Weights of a small mixture-of-experts language model, trained from scratch on English Wikipedia.
Size: width 128, vocabulary 2048.
Experts: 128 experts in each of 16 layers, 32 squared ReLU neurons an expert, 4 picks a token, a softmax router, a shared expert of 64 neurons.
Training: a variant of SOAP for the experts, 389M tokens, 5938 steps.
Below are experts of layer 15 (counted from 0) of a mixture-of-experts language model. Rows are named router (the router's row for the expert), up (a neuron's input weights, with its number) and show model dimensions 0-63. Each number is 128 + 24 x the weight over its row's rms, rounded and kept within 0 to 255. Numbers have three digits each.
After each expert's rows: a language model's description of what the expert responds to. This comes from a sample of Wikipedia text that the model never trained on.

# expert 33
router:107139110104071102089139136142139088124132155127129149090127140092137112125142135127115116102127141140114143136170121174128116175169124109166111122096103142153172140093125147137104144098160127
up0:131128134150076143098125143168141122196123141112164101128153142115101144143120124104086088105145130147125122173162105161124115108165125139156120122150115161144150183153145074122130111124110132
up1:151110108146132115107106119166140095115141138098131124110127122111140148078140140112122117139129113199120156099125135129119155117155145133153140169143120116105084139110105101149138163120154145
up2:144145066118126172167135108134111128118128126153129111167094189146136136132135114060111106086147167090118164093172155152151125141126169115114128120136109146098183123101126132118130109122127105
up3:134113124141099145152100135175125135126124131115142117096155139097145108117114106120108122109125119154122095118135125127144123149121107068155103130161116147129171176146117134104141175169113077
up4:119127137094127122096132108163154096120131146154140127089125088153154122129141126106115160083144172115136138135156142178133081198153148135136113084105128096150118102100108130127124143133120120
up5:105123159101160140144151130150137108112099136073133100124109131128140138119116118109161096044147131153099153133111140138142112110145093088171110135120144137073138126125114135175141091104169132
up6:144113122134117141122149182112102100149132120144160117138149124069153104127120108112120122076097147123148125106113115117089116129131134128129135108120137156140129145105146137095109152095101108
up7:142092176147154160112159136133107127137144172117112142177138106141122120125120118107155131051128110103176100139112145134100097147184130093110146094123122156089154147146130091100121138150133148
up8:137105154145127138119179176137122101151132181093159134110109118121137137110130116114092126135144122176153134102132139108163089157167141102155078120117096123149128116148153116146110069134161129
up9:123102111140148161112093108129126102170153144122148139101128135111155147101089109084118100114122079092116085104165163181108136140161164147145096110156120112101134132121124110149150152098119128
up10:101134109089116161127151086148118121153158069133151100125147119151108121083155134106159150100030136154116158152160116119111126116138162077126127119141154090135144134140096127131098113119128131
up11:139103082146105122135162133084175092126137123127154146131143088110116125143145093082133171139136165145134150155146138122120092187119189125147143121133113118111119137128162104155149129126137137
up12:147099113137131132084161174115107127146158147142177106162158119123130119112144168109134123147128134173130095111163130161104139107180097057183120137137126153133122130075078104126128116095162139
up13:145140117153143136133112133125130108125165088142124122123160147102127168099163136150127118122100124128117114128131100102089130135137124102172102151135118129109104117128086043184123167125111162
CJK characters and separators

# expert 11
router:113136102114122119085119108139100163168116157111120137151168148116112141133165127159170100095143108146165146107163127111106071152078165138168154151084115143164115134086094170117107124098158162
up0:144100154169180151106122094134108101131148150112148103176115075095107126091147128164116119102155126134131134136117115122161103096122124140147152167144108145114088125155098159132127115147119134
up1:129111125157076081123142151125139124130124108124162127071133117128145129144157109147126121112090189136157142159123063131136111130121159126136162112137166145103105111192153145162159138094091129
up2:134121113155142104121092102134114127107119143120136101151099149132111096092136102165131155086114133116161107129121144140155134121155124101112144134098081121096110173100116145115122112094135155
up3:190120111173108166128193091143144134172121146126154103169130132126142169179099135130153131132125125175107127110132122126130118140092132122118143139134115153131097097112106152160096153106163145
up4:172123135100088090143139124121113097110131100115140141127144115107147135113134143145131164171108146192187150119130162122107139170140178125135131158094106104137121105121134133099151174069118100
up5:127120067095142124095167126129121139100135160109122177151154132105124141147128132092102135121155172069177146113154129154173074142129135133094127146155137140141096147137133130114137092117122123
up6:173118113140136158143128105110124175142193179076137121142136149141118119139105096140143112117102082141144131153098111148123118162079092143141167129148142128122106134154129153128106134114117073
up7:141142103118151126137160114136108143123130114133153091128122164132146134137129107142140117105149154103133160149128104139161109133188137129171134130139128119125097184146127164132092133088115180
up8:134054155091161126085116123117132119150122135136112104103145105166080179110140116124126136079122133168161123142130140160139099131117140136104117130105122154146117128113109139123131109151131091
up9:088103096132140152098100131132143119135101139105138133128106086103125179096124119132111135095148095119085124161174122130110119116091093157150106109092140098158102152103146113112141124153156073
up10:131089127147117148112129115160107161112142121122162111135167122123103160100074144129116118103138106108129124118131155126179096121115135152113143145117081169161119134096111114172134125136104129
up11:112101125121140145108136120107132123163127146127142108134112124094162118087142133103151157112124129173099082169152173129130116152103137117106150140148106055115142084094094144141073134150142147
up12:134106096114147117075157137070147151064159106122113126104130107104131090124095127135128142149127126137111146090101123142157131135114108122121165164166149121125108118112153121131135171139171153
up13:130105069104146114116104145130125137125149108122143160108161141103224103127108112149159133058145107128161133126163110129112101095112143124158138112165145125122164135108090146142117107149129151
Numbers and units

# expert 41
router:125140111126135141106123092110104121099132115126092143108160125129092118117140158124110170168121118165149128126133144125086094081120169161095142110143120139109169140123127134122148142122147126
up0:150123187141129149086129176107116093100153117101123123148095116082095149123095133079140141125118117144150122148107170157142154098100128119142148114109133074133103131159115118127160124117115104
up1:144103126132178159133182122139133144099126148122094121116153125150142166164139133131105150104170122107137123121142144163130159154162143163113112133160143102104110127115127111136135138105092154
up2:160122161146116157122156098093120090141121121090141140123153123145148119081107119104122181125192097141119120122135129113124104125148139135139129096118130137114127169124156128118145124140110131
up3:178122108127146184150123126108147135081163105133167130117135165149192130154126125135104142104142167158101136113096127168114133132178136149091149097149126136089115129150125118121140178121110102
up4:129124143165147102120122148102103094160131116135123129113147115131117150134100135134106137141088119158184140153114159162144073144144118112127119120116107121121151122176134075101169118108088121
up5:132140088177148169129143111151163116127139096092147125129174128108106136147119109107116120098102132122120167110116161143097148099131174112138153127138103111113124125140140134160138108119118127
up6:114118107142140118111179156128113143125138111118135079115122078101100139107141126073127147153143122140109107111114139101127140103135142127147144145111159110113126111110137133101129092154142091
up7:133137109107138152130135115143144123172128149106118125120159122153124140126142177139145174122158136080144123177138161125154128138099141106099135151102119114094132123071118112104112095096179110
up8:142092147104141137089104122132086143125172091135138103132139142153138167157166111112138155121121123101186110144119140120158138146125097144143111144140113086146122156142119162108119116161126102
up9:103125138135120158087120122133134090079122140066141152128143148140136114154097133130127141168114080137103144132140099136101093148098141085140107106151127077096063134126132177129141125124086120
up10:150103153083174157129152101153110131129131098075142127120129102100149114124085159157109130128126123125098158135134133146099117119126154138174147128139131142110105121161150120098139141101098104
up11:142118090096125140097181140150123143120125113119106107086151114122115125104078154079084118161102147130079124128168164091126141118114135141152113135094114171122095186118102085116140127097157108
up12:137144116118143145140099102153108167106149095113144081055129130118150139092089186125110149140084156090106118114109114173098111135148156141143134112127135114115125143154124084095117119147130124
up13:154114095077204122114135119121124113125137114111131110107128119110103141144106150168114172126103125154085131129118154080108156127154107119129089142136105119132150194131160124112148122126137150
W-initial tokens

# expert 27
router:138142107137181110148165128134133101174112119099135170121130111123112137131146116107079142119158132175112133127131124173145159149113128079147084119103136123082132126108133121092143128120151095
up3:145129123086102113120123120137113133107115132127143126141127124106135093107130145107078143122136176170076145107147111153126124116155107132137141109128106108140127129157097161118111185144129089
up4:156136109115089117115121185178147093121150106102105135106119181090142151122105092138117141099137148121142132057152146120132147129124113135113140157135147101123130143167140136152112124125145133
up5:151135105110137140154178137132118086165102144111124096111130105111111150118163160134102126073110150156154106163140119134069155104139142178099101155142113151109123107149095153109171104123143110
up6:119198119119093107131112135143165103117138137085130158130132141116101135131126094178160153100084163125141170108104110105133128152106132147115083179123115104174156143125150098121084150131080140
up7:161143120162113141111124113110131132106174105119130138161169126125131146115165083148111138103123111138163121085090175128127138153116124111131104086102159125126104119095156165128138142105117097
up8:119127115099131110146104134133101129134165113129172128120114154110157141147131090120094124127160103136151108138078162122125160139136149115152134098105167096115118104128149092122092121123171122
up9:121136112092142152145145105120089107123153103136147126055140138184095117172150132103114123141112141160145133137136138124108107163113107108109169134106090147159138123125123131096115126139137163
up10:154099095120131126135113116107109156119159137125128151080172109124080131115124124091148118112134184144152115133115122135147120151111092141135114111109129095123123155157137201122166128112150107
up11:116116120095157142115110140180122112070145174118108150126078081133117097171132151160125087129151110126121076085148125108125132142107129146160128134144139157145160134109136136128090145134170121
up12:132095185151107134163082127090127150120128114136149146078144117125109131151138135102142160120158119134119147171150142144128163107131119091149113133124147104105142081174128135108174137107111091
up13:100177140122118098173155170099097097159135122116121070138157113120137126168137135115123132148127156138103137119124094112167150085116165139148113141123152130100095136093127087094126117116069091
up14:150147132124145165147135160142159134120120118129128145135143076126128130134142118127188122110129113106136109136168158157138117132108124137122145127118142101139099142100199150141079154119116140
up15:123135123121089129116129150151107097133085129129163158128161073116166127146117128137106134138101107125130097125109159129135120096132103146175189127153161100143151131136180121098141164162134061
up16:117155174113164095118139138153141126153118158156151133129094135107100142156165126138091166160177152141150113126141132111156135174123122143144141096122083144146109136119061130161120153122105123
Prepositions

# expert 20
router:109152124136133125139124145082138142180099115121121147162169131120123124153077108135149154152105143156113131162094148103139135122147137089114106120094134132098122074129126128109160136141167147
up3:111153094132092153128133141111069111161125106085173111105099138086127134116094162134130117110138150117160090136144137129143105156102109104083115102113137157127162115109142132156083167115146129
up4:124171119115164171128097132076104136143123140176228133110143144122151114113123121127163145128112155100117120154094144147069097115138170138138125120120106157145128123129153167151136140131122149
up5:179162127162129135120123129140081150105147089098059114131102129110145141090146121153114162096124128155122157107106156099135157127177119109134166127134150134161153136128127123142119107119092112
up6:120081153134109090154152165112133121135114109105161144142137085158132144096157094164125153186127161129125120097069126080155142132123139130129153115125147134175122135146111165108115132100097088
up7:146143125125121128108165182127162129137066100139187115117170091151117115108168153151115130133134136135126142087119152116127117112134128136164097138088141150143151127139106156132132152101126124
up8:106127113110172157146131106107103130135082120132156158115155129127144074161128103124133175103108113164135097172148119132114140130119115104111151120121147122112107085141096157140131133156129092
up9:126105056160148130101123167084092156133092107118097119155162116167102142134143123176147122163125119127116120144154100136175130130137128129133125215109106109125131131119128111118123090094154154
up10:140078121112140156106150100122177124143159103139152127120125099128146167124121117105119136073085132116118117121110133152129141118136109118136097143148079138134083072154097111163136138083119066
up11:137150118165132154128139127109169093151168143082108121144137121128142101131150119138147144128124066157129124091174133141109109095151127103164082146131130077136135156166138146111156126106132141
up12:137125115124110118091147085121104155160112150154152089183112105148111125162140144105120183136081116129135145152103188093152101130143147105136117118115106106120110108132118094108109126125133142
up13:120121086120177192081128146107141138129161106174087108130134124172151157106133128101132152148148154146131108117093149123175138160137126147135113130101130148153143114109102127156156141133168126
up14:159170119137133154096125121122154126132135141075168097100112126122119118127101149121086116100081130131094095134117132103119144141090101141116153130079096156085127100165160112123124142149112135
up15:077086108121105168101137084131116137118130120140113119120145109142117116122118153116157119156131154078141151119123165085127171131158132150120147109143127119146105139070147107118086150121132115
up16:117137112143125090088124158102113135170146131124165155106162154112109136112104185099151128070124145091132134144114140140087174142160153127105119162093115118118120121136119103147160141155123116
Past-tense action verbs

# expert 57
router:116162150130103087100115129138181186149132181172110118098095167085114104099151130170152143087152171140102099141089170103105117117093146102101144118123098124107162118110078133118103108146139097
up0:118150104137151132092117096119140117133120120088121135150106128121080156127105111086117118115133135115107116148144124153103132123121101128098110137137100115067173106120092157121130087157138088
up1:154097121135116119094140119130144152125075084157134110104133106107137143108117147133136115139152105190110118101114144113184120156139160114130139131118102157089111106102152082126074091098090125
up2:179117139141138115140093141132102134095141106157119172092130108128136169139124097149134098106177128164137146135136095112076133112144115156106141158146157154097147111148088137152104134078101133
up3:109091139154133104130172125145179176129129128111132132108150148112121192143135113115093130147149141131141139124147118136128106103134146159113148101123120089124128141180090124161178127162119188
up4:127111115117119113121170114133189131149153097142157124116116115123134144161134112125081172127101163080090093073143113097130152087151145149145155093119114135138146095110135088138133115139178092
up5:124075122139134114117106142165149109098176128165168114093093120148148122128143152129117123133138135124158146144105141127138128124114148091120137137154147179126129130209101127132115088099080166
up6:150106150169155115131143141126156139158088148126177150129099115121152134125157131127137115090114165129104115135140094143125123130090103134106144091170127114136177095128093113121154125116177160
up7:144098163124117148114120114172154127116155167162134107097121168143148131081120112086148087128132145115109129128127115151112076135127131126124116107157092130125134093149064128146132080085137100
up8:125146136111142144130121139135101124127110136124169123142140121155186133122142141113169125128138087108067083168123115126112093134080102110110116136161134141135129086104111134108133149142125081
up9:116104106101131151123143111092100141129115148151148136147093121100128157113177100162133116119128124118104104118128148121114099121135105102115109128132119140108087159114095144120108126114126122
up10:110130166072117117153094107150145151144126144115142122162112142135118148069144091102158080145130095140116127159113120145117131116120098099146130149133132135140071141108107121136131126097117098
up11:113147094088130093107127108081148104139143162142115085152105135110156155122155104122088162117101137162133160091181118127131106133120144133101083122148090110102109133097097107146111166126084128
up12:179155094119078121124116158126164159181149119124127106133157158140137129134132146134135146088152106135110147147142134103113147134092112132134160136180124130117149147133132111150141081131088111
up13:132165109140116117103114141074141132120171073090113151131119138129163105128138168114101154114151123136131155163143102088097092114132103097133080120102099129100091112160130162111168140139092138
Table digits and cells